python train.py --n_layer=8 --d_model=192 --n_experts=64 --experts_per_token=2 --d_expert=64 --d_shared_expert=64 --activation="swiglu" --moe_layers=[2, 3, 4, 5, 6, 7] --router_score="sigmoid" --normalize_top_k=false --routed_scale=1.0 --balance_loss=0.00217 --balance_bias=true --router_noise=0.1 --router_logit_norm=1.0 --init_std_router=0.0386 --lr_router=0.00193 --vocab_size=16384 --norm="rmsnorm" --norm_eps=1e-06 --tie_embeddings=false --optimizer="soap_variant" --lr=0.0032 --beta1=0.95 --beta2=0.95 --batch_tokens=131072 --seq_len=768 --train_tokens=729400000 --steps=5565 --dataset="wikipedia_en"
Below are experts of layer 4 (counted from 0) of a mixture-of-experts language model. Rows are named router (the router's row for the expert), gate (a neuron's input weights, with its number), up (a neuron's input weights, with its number) and show model dimensions 0-63. Each number is 128 + 32 x the weight over its row's rms, rounded and kept within 0 to 255.
Before each expert's rows: "gets" lists some tokens that make up at least twice as much of what it gets as of all text. This comes from a sample of Wikipedia text that the model never trained on. Tokens count by the router's weight.

# expert 54
gets: " the", " of", " them", " this", " fl", "onn"
router [134 150 122 148 102  94 150 122 149 108 100 104 127 130 115 163 143 172  96 142 136 182 179 166 169 130  96 157 151 171  88 127 138 158 171 138  98 128 118 119 100 117 114 100 110 145  94  84 123 119 140 114 141 146  80 136 123 180 183 113 151 149 129 145]
gate2 [130  90 136  99 163 101 173 109  94 100 141 108 152 155 129 157 194 134 172 153 155 176 157 152 115 147 107 106 125 123 168 154 124 154 136 131 166 150  60 160  63  84 201 140 133 152  86 148  95 139 178 149 118 145 104  60 207 123 154 109 153 195 118 141]
up2 [123 154 143 171 136 122 118 119 108 112 126 156 117 154  87 134 174 117 128 139 130 149 119 123 119  99 255 154 110 114 113 138 133 116 110 162  94 126 130  62 105 113 178 151 106 168 151 133 119 153 123 126 143 104 164  72 194 145 109 146 138 110 122 179]

# expert 24
gets: " at", "t", "at", "et", "T", "ot"
router [210 160  99 144 159 102 145  86 111  85 164 110 171 139 105 142 145 167 168 103 100 105 129  90 113 146 148 165 130 104 127 152  82 105 137 104  67  98 136 103  79  59 106  98 170 160 109 119  98 102 139 138 102 174 151  86  98 218 164 121 123 141 124 162]
gate0 [135 112 171 170 117 113 122  76 147 111 105  21 148 168  95 234 123 153 121 160 108 113 119 109  98 114 146 153 100 169 112 156  73 110 123 158 101  79 135 221 118 156 116 155 159 129 115 157 137 121 167 151 146  90 122 143 141 144 106 125 112 119 135 134]
up0 [ 77 124 141 112  75 169 125 130 131 163  86 153  74  71 165 134 138  99 112 137 175 135 145 139 148  89  90  65 141 125 135 137 138 113 108 128 121 160 125 106 171 170 110 140 140  87 157 113 121 153 129  76 145 145 102 131 133 121  98  99 126 120  77 123]

# expert 15
gets: " |", ";", " /", "0", "2", "1"
router [ 76  94  98 163 118 134 166  84 120 111 116 102 167 127 148 155 159  71  97 110 123 150  91 131 156 124  83  54  99 166  75 137 207 109 141 177 126  95 142  97 120 119 155 164  87 193  96 155 129 106 162 167 151  97 115 166 188 110 119 158 173  49 119 111]
gate2 [ 69 144 150 156 121 136 182 130  64 139 157 100 158 136  87 113 104  92 155 123  99  82  97 141 138 121 101 110 119 100 132  94 135  78 134 161 107 193 146 131 155 109 127 118 110 146  90 148 136 130 216 118 182 118  99 142  94 152  88 115 151 161 111 146]
up2 [114  49  81 133 148  92 123 106 152  85  81 119  43 122 140 112 152  95  99 103 131 139 129 176 133 105 110  90 142  93 177 152 163 140 132  83  95 112  66  82  97  85 167 131 124 109 192  82 166  93  82  91 114 183 123 125  67 150  94  96 103 196 138 155]

# expert 62
gets: " |", "5", "2", "6", "8", "7"
router [166 164 110 164 151 191 170 139 122 128 163 123 124  77  60 100 111 106 109 204 136 177 120 139 153 117 123 163 146 108 119 142 125 133 176 153 127 156  85  85 146 149 178 162 152  77 119 128 161 183 147  84 145 170 140 148  91 181 121 106 144 105 106 188]
gate0 [ 47 108 151 131 120 111 147 100 136 144 122  71 160 196 145 151 182 101 151  77 105 105 161 150 120  53 149 137 119 130 111 100 146  95  42 158 109 171 128 137 143 100 112  91  81 181  92 172 149  79 158 179 126 128 156 102 169  91  91 183  83 158 110 134]
up0 [133 164  93 156 122 108  95  76 127 135 164  70  81 119 150 127 115 151 158 121 123 134  87 147 114 136  95 115 114  46 156  84 138  89 123 128 206 124 168 157 130 164 165  72 134 100 136 183 152 141 138 105  31 167 129  86  86  90 105 156 145 155 142 134]

# expert 51
gets: " The", " B", " P", "The", " G", " Al"
router [159 170 112 165 152 192 175 146 123 130 168 132 123  75  47  97 107 113 110 206 135 185 118 140 158 113 122 163 152 116 116 147 129 131 165 152 128 152  79  86 152 157 176 161 161  70 147 124 170 187 146  84 150 170 145 150  90 185 111 100 147 104 126 188]
gate10 [ 62 149 162 146 103 102 137 126 158 144 105 109 177 179 139 146 151 130 207 102 103 120 193 134  76 120 127  93 102 123 149 129 133  78  78 132 143 163 115 122 136  95  68 129  84 153 154 140 140  81 188 157 115 127 129  79 105 102 101  80  99 105 125 109]
up10 [127 105 132 152 154 193 102 137 130 118 144 159 190 130 114 124 127 136 106 149 149 114 133 126 135 171 120  89 139 101 109 166 126 131 113 120  95 113 133 117 130 165  95 100 170 126 159  86 114 164 118 149 140 133 109 124  92 147 103 135  99  58 101 135]

# expert 42
gets: ",", "),", "\",", "',", ".,", ",\""
router [142  90 146 103 128 150  91 181 129 115 125 107 149 179 135 128 162 117 118 158 132 162 170 152 160 148  96 188 100 137 135 107 161 108 156 101  97 207 112 139  84  79 200 152 153  88 167 175 161 143 200 159 129 109 127  88 165 158 155 102 135 102 103 144]
gate0 [119 167 143 122 107 126 123  91 142 195 124  66 135 132 170 137  85 103 124 123  91 154 124 142 131  99 137 135 103 141 134 148 151 102 117 122 155  54 114 108 183  97  87 157 118 134 154 170 118 133 108 137 190 100 142 126  90 147 116 100 136 102 140 133]
up0 [127 171 118 125 170 176 129  96 116 145 146 109 191 112 111  98 162  84 152 115 178 159 119 143 176 101 135  69 104  92 150 100  92 109 134 175  98 176 145 209  88 177  67 126  77 106 111 154  91 149 161  82 105 143 102 135 107 129 130 103 116 204 159  73]

# expert 50
gets: " (", " |\n", "20", " he", "V", "R"
router [168 168 118 152 150 182 169 136 114 118 171 133 119  70  69 103 113  97 102 193 150 175 106 140 163 109 134 147 178 110 121 151 102 142 180 134 130 148  87  84 133 147 169 161 160  93 172 114 159 182 141  98 153 168 155 148 108 169 123 116 143 103 116 172]
gate0 [ 69 109 116 147 139 126 111 177  90 100 147 148 139 119 123 102 116 128 167 137 113 171 104  89 113 129 127  67 112 140  99 107 138 112  78 154 114 161 173  81 114 104 115 152  81 176 160 135 136  62 162 165 135 194 153 118  84 113  66 136 102 101 136  68]
up0 [140 125 125  92 133 113 136 113 107 178 110 136  89  89 157 145 109  99 208 180 146 132 179 132 161 147 104  86 111 140  87 132 111 139 139 125 103  94 144 108  74  64 127  93 172 144 131 136 207 131 103 101 152 115 113 157 166 121 121 143  94   0  93  92]

# expert 43
gets: "–", " for", " –", " -", "/", " —"
router [203 184 166 126 113 103  60 141 126 155  87 103 138 207 127 141 127  72 141  69 151 132 150 142  70 135 123 168 127 108 114 173 103  76 135 146  93 125 118 171 135  46  89 109 127 113 120 136  73 162 142 125 160 121 188  81 136 103 148 131 123 184 126 142]
gate0 [126 115 140 149  41 116  96 157  79 126  71 126 122 171  98 144 134 176 169  99  80  60 192  89  84 170 116 175  81  85 113 138 112 107 110 119 163 109 119 145 153  73 113  84 109 161 104 159 140 121 126 119  51 161 136 124  98 112 118  98  79  82 121 136]
up0 [ 95 133 110  76 160 163 136 147 165 121 154 134  89 120 160  99 125  72 112 170 176 126 117 151 128  79 158 119 209 117 128 129 159 157 131 119  72 131 119 163 112 173 157 106 144 146 117 115 240 138 103  99  90 163 114 216 123 134  75  73 145 134 111 163]

# expert 7
gets: "|", "0", " place", " |\n", "1", ":"
router [ 75 152 154 154  85 115 138 115 132  87 121 138  90 110 196 179 144  78 137  66  71 142 125 144 131 100 167  74 123 160 140 177 247  80 142 101 127 111 138 120 139  77 109  94 116 158 118 158  96  30 128 120 115 129 118  76 166 125 122  85 145 120 126  54]
gate0 [ 71 116 174 166 124 117 150 160 180 150 116  92  97 118 131 150 158 101 141  89  70 163 119 185 143  85 155 123 142 186 143 162 192 156 130 169 161 151 115  55 158  55  86 101 115 115 152 108  72  46 156 172  69 176 159  85 120 122 129  84 169 128 139  83]
up0 [161 116  58 105 130 104 107 169 136  34 137 151  89 104 175 157 149 164 112 188 137 166 161  81  99 156  74 100 113 135 177 127 110 148  89 162 117  31 133 105 112 106 157 120 115 109 110 106 129 131 132 133 201 111 182 155 126 123 121 150 119  12  69 140]

# expert 26
gets: " |", " =\n\n", "),", ",", "\n\n", " a"
router [104  74  80 156 150 145 106 176 170  94 134 122 142 160 124 159 178 144 160 145  71 114 129 167 122 185 110 194 106 173 124  73 151 144  68 106  76 116 171 111 110 176  99 117 101 135 111 128  77  71 142 162 110  89 133 122 153 101 127 180  89 147 131  75]
gate0 [110 121  65 118  97 136  97 175 187 145 127 179 174 105 110 127 193 152 185 124 170 173 166 163 113 126 136 144 125 109 138 115 131 151  95  99 108 113 177 170 149 130 102  91 116 111 124 102  99  76 119 167 104 132 142 118 115 123  93 105  59 112 126  92]
up0 [103 196 153 106 132 135 113 127 128 166 147 119  83 106  93 119 177 131 176 143 114 215 158 161 140 190 101 123 156 119 192  78  87 196 102  93 152 131 154 176 124 147 132  88 117 150 163 129 144 102  91 141 104 136 146 111 127 146 145 124  80 136 120 114]

# expert 20
gets: ")", "\"", " he", " it", " that", " He"
router [146 107 154  96 122  97  91 139 133 139 111 125 158 186 146 181 115 128 122 137 144 125 108  23 105  86 150 124 152 136 109 128 185  84 145 140 128  99  74 142 119 169 109 123 158 142 102 142 138  52 163 120 220  93 136 128 123 176 140  60  95 145 129 202]
gate0 [114 113 120  85 114  93 121 164 117 124 110 135 151 140 115 125 171  88 118 103 106  93 150 108 102  51 118  72 110 154 188 116 177 113 131 138 110 155 122 143 221 120  83  92 111 150 114 125 123 128 130 126 112 137 115 135 108 162 105 102  62  92 133 157]
up0 [114  88 126 136  99  77 159 129 174 120  90 136 172 145 111 138 154  78 128 132  80 113 166  86 106 126 118  63 143 156 146 100 185 127 150 169 120 109 127 175 185 126  69 107 142 151  89  94 100 149 130 114 134 140 156 132 169 176 129  74  70  97 148 173]

# expert 21
gets: "er", " one", "ist", "or", "ers", " member"
router [ 89 138 149 125 156  95 100  63 183 137 151  99 188 226 130 122 152 140 147 127 148 132 179 125  99 122  98 130 114 154 156 165  53 120  89  98  94 136 128 112 108 111 125 108 147 165 132 137  80 173  75 129 149 104 144 156 120 159 112 153 122 150 112 112]
gate0 [125 137 110 147 136 131 101 114 153 118  74 141 178 131  88 154 186 147 141  66 111 103 164 130 121  78  76 108 154 153 161 159 143 111  84 125 172 125 119 170 171 112 122 179 171 156 120 153  85 103  62 190  89  86 162 133 136 127 112 169 117 111 112  61]
up0 [141 156 108 110 110  91 113  99 177 161 133 112  38 112 172 178 142  89 117 159 123 130 151 130 150 131  94  85 133 178 124 156  68 128 184 135 133  81 158 107  52 113 134 130 121  84 134 127 105 138 139  82 117 135 152 176 146 145  86  80 140  87 132 124]

# expert 6
gets: " |", " ", "%", " (", ".", " |\n"
router [ 90 122 102  85 125  99  62 101 122 142 107  85 141 166 148 100 139 114 201  98 109 144 111 117 159  95 164 110 135  78 162  82 104 177 132  89 108 144 138 101 104  80  93 133 128 200 107 133  91  97 116 157 174 138 138 139 117  97 106 191  86 120 126  41]
gate2 [134 146 182 123 108 124 181 134 170 140 124 188 111 178 132 174 177  97 124  94 135 131  91 165  95 133 121 135 126 141  58  79  89 128  98 127 144 191 202  85 137 103 127 111  87 177 105 181 180 136  98 179 157 164 160 127  95 157 176 155 113 142 130 116]
up2 [108 182 211  64 102  35 161  95 146 135 139 104  47 145  89 113 121 108 177 134 136 138  82 163 141  91 160 120 135 150 136 127 110 127 132 104 157 122 170 128 157 156  96 136 111 149 127 137 117 155 133 133 209 149 187 167 126 168 120 153  67 114  94 103]

# expert 39
gets: "-", "|", "=", " -", "born", ")."
router [107 144 101 157 111 118 115 111 184 150 128  94 133  61 148 101 116 150 154  69 131 127 175  95 115 115 105  98 139 128 155  65  67  80 125 117 163 141 121 139 130  71  74 103 102 150 154 131 154 162 118 120 119 136  82 122 123  67 101 157 138 125 115 141]
gate2 [126 133 158 117  67 105 124  82 137 124 118 109 171 120 119 152 141 209 125 119 154 162 164 126  99  89 129 172  89 205 160 142 110  96 131 134 175  62  82 129  82 167  74 134 153 151 119  80 125 172 147 135  92 130 137  17 107 159 208 137 136 154 142 120]
up2 [124 129 104 157 119 152 102 173 119 146  72 124 192 140 129 127 120 117 114 152  47 146 104 154 171 153 156 161 171 158 140 106 147 124 160 147 142 123 173 115 124 119 109  89 137  62 128 151  18  67 150 133 110 123 136 176 113  86 108 135 148 138 115 175]

# expert 31
gets: "199", "197", "The", " |\n", " R", "198"
router [165 166 118 167 157 195 188 147 127 136 161 130 124  90  50  95 106 101 109 202 131 181 122 140 161 112 120 159 132 119 114 144 131 126 169 145 124 153  83  88 152 151 176 160 155  80 140 126 168 184 145  83 149 168 142 150 101 179 125 109 145 110 122 186]
gate2 [ 67 117 179 127 123  83 156 117 143 128  82 102 130 185 117 168 196 135 166  86  97 136 164 156 101 109 121 118 148 160 135 104 142  76  81 161  97 143 143 103 155 104 115 138  94 173  85 153 156  87 130 166 169  81 125  94 120  61 109 129 118 127 154  78]
up2 [124 141 126 154  68 112 174  76 113 110 136 136 138 128 130 132 195  99 110 138 143  84  40 188 100 118 138 191 133 234 119  74  80 119 131  88 107 158 122 186 141  86 138 133 134 189 166  94 129  82 109 133 136 126 152 108 133 100 120 105 133 132  79 143]

# expert 56
gets: " \"", " that", " but", " after", " time", " where"
router [152 183 106  92 134 116 145 111 180 137  84 163 141 136 140  75 145 114 162 101 132 120 140 101 146 132 113  78 125 116 131 135 131  99 108 140  81  92 105 109 110 177  73 110 168  83 102 108 136 176 153 132 133  73 153 147 116 112 107 118 139 128 161 139]
gate0 [150 149 195 155 119 110 161 134 115 127 179 155 105 152 115 143 205 141 218 122  90 154 187 115 129 180 141 144 116  72 137 149 125 119 120 128 148  75 148 114 126 107 107 125  98 131 133 130 156 100 155 145 126 149 120  95 166 123  92 125 137  63 170  86]
up0 [ 83 108 141  96  79 168 103 170 129 133 146  75 156 123 110 120  89  61  84 162  97  69 152 132  77  99 125 116 144 130 132 117 104 140 134 116 135 177 103 125 106 141 145 107 105 179 122 119 178 130 172 116 122  86 115 171  84 144 101  83 100  91 147 172]

# expert 52
gets: ",", " he", "201", "8", "9", "2"
router [145 212 143 159 107  95 156  48 102 157 178 164 123  94  98 120 135 135 121 123 128 146 111 164 130  84 128 121 125 119 161 100  48  84 171 120 156  80 122 131 159 161  97 129 138 110 185 130 132 169 104 109 117 139 163 163  60 135 148 147 103 166 142 154]
gate0 [108  94 148 127  98  80 104  91 111 175 123  97 161 176 148 132 117 150 143 108  90 141 196 142  74  89  96 152 132 155 101 131 124 136 125 116 138 140 127 104 146 104  85 107 133 153  70  91  75 121 151 139  78 102 159 157 151 108 105 146 114 105 153 144]
up0 [141 117 112  83  84 177 125 118 186 129 125  97 147 110 112 140 115 114 138 175 190 110 116  98 146 100 144 123 147  73 133 157 121 101 118 156  86 167 117 105 127 113 117 107  80  91 149 153 112 115 179  76 141 194 124 121 143 123  87 141 155 114 110 149]

# expert 59
gets: " and", " a", " the", " but", " or", "M"
router [141 170 115 171 139 153 181 114 122 199 163 184 113 133  85 108 114 123 159 182 120 185 105 139 122  93 116 150 128 114 147  98 104  58 184 174 123  92  80  37 160 153 119 146 103  55 125 122 138 178 125 101  95 168 129 127  82 143 147 135 131 155 160 165]
gate0 [107 120 127 124 127 117 106 118 139 174  82 137 212 168 167 165 189  83 106  91 144 116  83 115 105  94 150  96 128 131 121 143  90  96 103 177 182 111 138  90 169 120  58 114  87 109  88 162 106 148 119 114  96 155 115  98 118 118  93 104  90 169 149 119]
up0 [123 176 134 111 134 127 140 117  79 150 100 102 140 112  92 119 161 141 146 144 108 125  36  96 158  95 115  47 137 146 141 158  39  90 123  85 116  74 134 109 181 142 138 111 152 125 151 175 165 145  98  98 114 162 142 143 142 126 121  85  63 105 145 143]

# expert 48
gets: "th", " first", " ", "d", "st", " second"
router [106 146 103 107  74  79  56 120 145 149 122 160 154 134 130 122 125 111 148 148 133  56  68 133 152  92 111 124 120 123 147 114 128 150  62 184 108 109 109 139 109 116  63 106 118 142 164 140 144 143 154 180 107 142 115 120 179  27 184 123 141 147 128 153]
gate0 [125 110 166 157 198 103 126 148 146 107 122 150 121 151 168 109 137 140 177 102 120 145 126 140  95 117 117  83 147 153 157 105 144 115  96  81 144 103  90  92 150 126 144  97 129 104 141 152 141 147 180 171 145 125 130  74  62  61  90 167 121 127 129 117]
up0 [157 123 149 159 109 108 169  79 191 147 128 131 141 114 169  99 163  81 143 121 121 131 151 112 160  96 147 100 116 140 126 137 136 135 102  61 117 146 190 134  75 135  86 126 136 184 122  97 163 103 173 162 119 121 144  89 122 140 139 119 165 147 160 154]

# expert 60
gets: ".", " ", "=", " (", "born", ":"
router [152 116 118  99  88 100 139 121 123  98 109  97  93  58 172 184 124 123 164  37 164  83 123  89  66  69  97 132 113 133 128 118  88  88  76 108 128 151 141 131 119 119  97 101  52 166 110 199 183  72 125 112 172 134 104  99 113  94 131 157  76  68 104  83]
gate0 [113 115 115 138 194 121 150 131 128 137 124 116  81 161 138 122 154 197 152 118 149 174 125 113 100  85 175 136 155 117 130 107 145  96 155 165 153  66  81  84 141 135 101 109  94 168 142  92 138 110 151 124 162 106 170 120  94  94 155 126  92  83 140  20]
up0 [111 119  97  75 109 127 124  95 110 102  86 152  86 168  87 126 154 134  67  98 186 110 140 122 155 121 126 152 120  44 202 184 129 150 126  88 141 143 137 101 143  85 157 109  92 136 132 136 116 136  92 152 152 111 131 145 164 104  48 118 109 118 106 142]

# expert 22
gets: " the", " his", " a", " their", " her", " its"
router [156 151 114 175 131 189 167 143 122 145 141 123 110 105  66 102 101 116 108 213 135 189 132 141 175 147 104 170 122 145  88 141 140 109 163 164 119 162  68  98 183 158 154 157 147  67 132 132 171 187 143  73 161 177 125 132  84 197 127 127 152 102 141 203]
gate2 [111 172 157 142  73 102 118 126 169 125  81 117 148 164 147 174 180 117 137  84 137  98 183  92 103  66 154 130  76 165  90 131 109  91 125 142 102 157 111 133 151 132 117 118  86 167 103 128 113  94 190 114 120 152 151 111 120  84 111 135 129 166 102  80]
up2 [ 91 117 151  55  93 137 119 116 139 159  92 141 209 126 131  96 105 199 196 154 190 107 104 116 110 134  79  74 129 127  96 103  78  73  98  91 138 107 176 163 126 106  74 106 146  97 159 153 150 127  96 158 102 101 138 133 117 114  89 130 123 175 107 166]

# expert 55
gets: " in", " on", " at", " In", "In", "in"
router [131  81 147 131  95 124  69  96 155 171 165 119 177 176 168 140 157 171  83 112 122 107 144  33 139  92 168 125 150  96 110 177  70 165  97 111 143 133 180 110 113 120 126 139 101 124 141 134 146 169 129 139 107 130 143  88 119 135  61 167 123 134 142 147]
gate0 [122 149 131  84  90 132 136 144 130  94 183  37 142 161 161 111 154 150 136  87 123 138 110 148 141  50 123 142 130 146 170 175  97  99 141  92 104 135  99 142 146 127 119 141 173 119 105 172 121 100 140 109 201 157 134 153 109 123 176 117  82 140 151 171]
up0 [150  85  93 141 163 108  91 129 142 167 162 186 152 111 141 176 192 139 112 140 152 138 140 145 141 108 160 109  95 161 113 161 120 116 109 136 134 114 179 101 116 150 138 165  81 100 138 124 129 146 162 130 130 169 159 132 162 168 139 180 134 141 183 134]

# expert 25
gets: " |", "y", " |\n", ":", "\"", " of"
router [135 130 131 108 101 136 179 108 132 144 119 178 130 110 145 100 138 155 164  95  87 126 147 120 116  82 146 156 135  52 120 126 121 111 147  76 123  81  75 113 143 120 141  78 100 129 127 111 146  97 122 179 145 126 113 113 120 163 118 141 138 184 140 101]
gate0 [143 119 135 136  79 105 141  96 122 124 122  93 145 119  90 122 155 112 126 153 112 155  76 145 160 132 170 160 151 135 155 139 113 103 130  81 182 151 184  62 166 162 127 164  81 113 130 178  91  85  93 204 119 169  92 115 106 147  73 153  97 140 162 114]
up0 [110 110 175 108 118 119 134 144 168 112  89  94 138 121 126 144 197 170 160 131 128 130 177 104 107 120 116  91 137 129 149 118  78 119 162 116  55 123 127 135  96  83 141 155  31  54 132  94 111 109 143 123 151 108  84  98 143 163 141 163 133 137 112 106]

# expert 33
gets: " was", " is", " were", " are", " be", " had"
router [ 81  92 166 140 101 133 153 110 132 106 122 130 139 163 149 144 123 165 162 100 158 127 121 116 101 112 125  96  95 133  92 101 153 214 128 120 112 155 155 134 140 133  97 147  77 147 126 162  78  75  44 121 113 111 116 129 169 135 168  82 159 142 130 112]
gate0 [109 106 119 150 195 154 132  64  68 159 152 151 152 154 173 146 123 160 147 149 173 143 138 140 122  87  98  82 126 103  90 117 171 109 110  84 130 123 158 119 165 143 122 128  70 159 140 163 126 131 121 135 123 145  33 130 163 111 162  99 143 130 149 142]
up0 [127  67 149  97 178 212 144  95 131 186 118 140  85 155 189 116 137 118 173 144 157 117 147 141 123 140 124 134 108 187  64 132 167 127  85  61  87 131 126  75  90 135 118 166 138  89 162 144 107  96 130 143 119 128  81  87 118 133 132  82 130  86 141  70]

# expert 29
gets: " ", " United", " States", " Y", " Z", "S"
router [208 143 112 173 130 107 102 168 122 114 114 121 144 162  74 126 178 135 118 164 110 133 148 153 133 112 114 165 122 112  74 146  69 164 141 147 126 166 129 131 166 115 132  97 127  67 131 130 190 110 122 111 120 116 109  81  96 164 135 152 116 162  93 134]
gate2 [132 108  54 139  80 128 123 171 232 133 130  83 156 225 140 184 205 172 132  38 104 129 147 117  52 105 122 129 112 124 114 142 125 153 116 151 116 158 151 100 170  96  81 107 105 144 110 132 166  82  96 153  96 106 113 106  81 133  75 157  83 170 136  96]
up2 [143  98  85 151 104 121 145 134 206  98 129 121 120 226 114 194 189 147 141  89 105 132 177 112  73 131  66 137 121 119 109 134 113 173 126 133 139 137 114 112 183  60  59  79  63 128  92 132 161  82  59 106 100 120  90  73  43 117 141 150  85 147 109 110]

# expert 63
gets: " (", "1", "2", "0", "3", "the"
router [205  47 126 117  98 124 100 140  85 132  94 138 108 184 178 143 154 148 191 114 145 119 119  38 141 183 135 166 135 128 152 175 167 131  65 160 180 137 127 111  32  60 126 135 146  98 112 101 142 126 138 179 161 155 153 121 116 107 103 125 128 107 157 127]
gate2 [ 90 110 103  53 173 129 110 118 147 117 113 150 131 143 183 141 148 114 133  90  85 148 175 103 128 134 119  94 160  83 136 122 166 107  56  67 105 175  87  96 127  89 132 163 103 110 111 117 124 111 121 102 108 227 110 188  73 102 125 141 139 179 122 101]
up2 [131 198 153 108 140 134 161 124 127 102  94 199  91 116 116 145 111 128 146  99 112 151 148 182 148  94 149  83 102 188  52  96 139 132 133 110  82 196 104  80  67 148 151 153 182  98 122 157 116 130 129 167 146  93  90 159 176 110 129 197 177 111 146 134]

# expert 44
gets: "8", "9", "6", "5", "7", "4"
router [146 163 108 199 152 162 121 116 133 142 181 130 121  70  92  89  91  90  85 181 148 157 119 140 142 115 113 145 151 127 149  99 121 152 173 129 116 149 117 129 135 186 125 131 174  68 114 150 138 167 137  92 134 132 136 173  87 183 121 123 127 128 134 182]
gate0 [ 94 131 151 115 147 140 150 137 145 128 134  71 189 169 148 129 126  87 157 112 130 126 123 139 103 113 159 143  90 113 147 122 135  84  96 135 158 165 129 134 148 118  71  63  75 197 134 160 136  82 129 162 149 104 131 147 133  97 104  98 110  87 161 122]
up0 [140 138 115 155 106  96 104  87 133 173 109  61 139 121 114 139 134 105 168 152 130 117 116 131 103 120  87  94 180 127 138 125 151 125 164 130 166 182 101 191 114  59  80 137 108 104 193 114 130  85 224 115 147 146 157 144 151 125 103  94 131 161 151  88]

# expert 10
gets: " |", ")", "1", "–", "0", "3"
router [117 166 109  58 119 167  98 114 113 118 118 101 108 207 131  71 127 115 122 106 101  62  99 167 128  46 205 152 150  89 138 129  93 123 182  70 138  92 134 186 150 207 137 134 133  85 160 138 151 182 113  75 151  99 102  86 100 107 148 129 132 132 122 111]
gate2 [ 86 147 139 145 134 125 114 139 202 139 145  80  53 174 125 122 152 179 105 124 118  75 130 142  99 114 177 126 136 114 148 177 145 160  90 175 136 126 190 161 136 160 147 102 101 112 109 162 132 183 133 140 106  86 121 134  71 112  99  85 126  73 115  83]
up2 [ 97 115 131 162 209 132  64 172 138 137 130  56  91 176 122 154 106 118  87  96 179  99 147 101  67 166 146 108 155 151 138 144 105 159  90 170 114  84 179 187 132 160 165 121  84 124 103 182 128 165 101 155 115  98 138 124 101  99 143 109 104  89 119 145]

# expert 32
gets: " ", " |", " |\n", "%", " $", " population"
router [120 186 155 128 127 105 115 113 153 153 104 108 189 100 118 112 166  77 162 119 110 121  95 176 133 119 102 159 125 100 144 136 154 185 111 113  75 105 104 136 133 112 117 122 134 142 100 109 149  25 137 122 124 155 149 169 143 131 100 167 152 157 164  90]
gate0 [115 124 180 120  71 178 156 129  92 172 110 123 151 157 189 126 163  89 160 115  68 128  89 153 101 134 134 137 118  71  96 115 144 125 148 102 101 206 167 171 100  57 169 136  91 102 144 143 179 118 134 120 160 186 107 143 127 128 126 142 114 153 193 139]
up0 [123  94  98 133 133 119 141 115 123 180 127 169 182 138 168 161 177  91 107 126 108 111 130 129 152 123  72 175 109 105 124  96 146 128 152 121  61 133  82  84  72 145 122  93 135  74 114 133 161 123 164  74 129  91 109 224 111 109 158 147 166 114 117 153]

# expert 28
gets: "–", ":", ".", " km", " m", " b"
router [ 75 114 125 110 124  81 143 124 152 161 146  92 155 148 138 182 130 104 175 126 115  96 151  94 118 135 131 173 134  65 106 136 136 111 177 132 138 158  93 100 173 128 130 133  92 126 161 123 172 113 193  95 151 107 137 124 106 156 123 115 112 146  79 140]
gate0 [ 72 110  83 102 124 138 114  96 123 166 168 109 109 160 156 147 120  82 153 118 124  79 112 120  92 144 106 117 124 132 112 118 174 138 119 118  99 186 104 136 109 153 121 101  92  96 108 136 178  71 109 131  84 144 134 184  69  99  87 133  67 146 109 124]
up0 [147 141 104 133 122 108 100 155 103 123 145 153 108 134 191 102 107 151 147 157 147 125  38 138 175  97  93 123 151 154  99 176 116 163 114 121 122  97  80 142 122 131 154 185 181 137 176 128 110 138  66 149 121 187 125  99 131 147 166 157 111 121 121 112]

# expert 23
gets: " |", ",", " and", " |\n", ";", " &"
router [167 127  86  93 158 166 119 164 110 147  84 202 137  32 105  98 154 190 128 137 142 181 117  55 152 107 107 136 160 139 161 111  75  26 163 126 134 116 115 176 146 166 118 138 140  98 131 140 131  70 137 139 110 170 109 152 110 155 115 137 102 103 156 120]
gate0 [159 144  96 126 166  96  79 111 211 177 128 138  42 107  99 156 112 117 155 117  52 138 164 126  95  80 162 136 125 154 129  72  76  81 144 116  70 136 158 128 154  55 123  74 149  96 178 155 113 137 120 143 141 137 159 179  91 107 112 160 133 170  99 126]
up0 [122 163  96 177 135 116 119  98 178 123 126 143  36 133 178 106 176 136 128 127 106  88 128 102 129 142 175  87 154 127 151  54 128  60 104 100 184 150 121 119 114  94 126  97 137 135 154 148 124 117 106 152 126 122 159 178  54 110 130 138  94 130 178 207]

# expert 47
gets: ".\n\n", "p", "st", "f", " St", " only"
router [136 155 128 105 134 149 115 127 127 126 130 190 129 174 117 147  71 119 128  70 146 192 151 169 167 131 140 117 146 139  90  79 134 232 139 125 113  99 114 153  74  67 120 120 117 103 125 128 120 139  85 111  81 163 119 114  93 170 185 170  92 116 159  97]
gate0 [150  74 138  89 119 141 129 109  56 198 103 175 118 133 116 186 163 162  56  58 120 135 182 119 103 186 122 103  91  53 157 106 123 109 118 123  98 103 107 128 137 116 126 126  61 117 163 158 147 130 106 142  85 146 129 140 143 119 172 145 112 165 141  88]
up0 [175 196 164 125  45 112 121 175  94  80 154 142 116 101 132  89 162 100 146 112  83  62  76 145 179  94 130 170 146 160 114 114 128 162 132 145 160 129 115 141 168  83  98 127  88 132 148 131  52  98 133 127 107 114 175 134 100  99 161 124  86 136  81 100]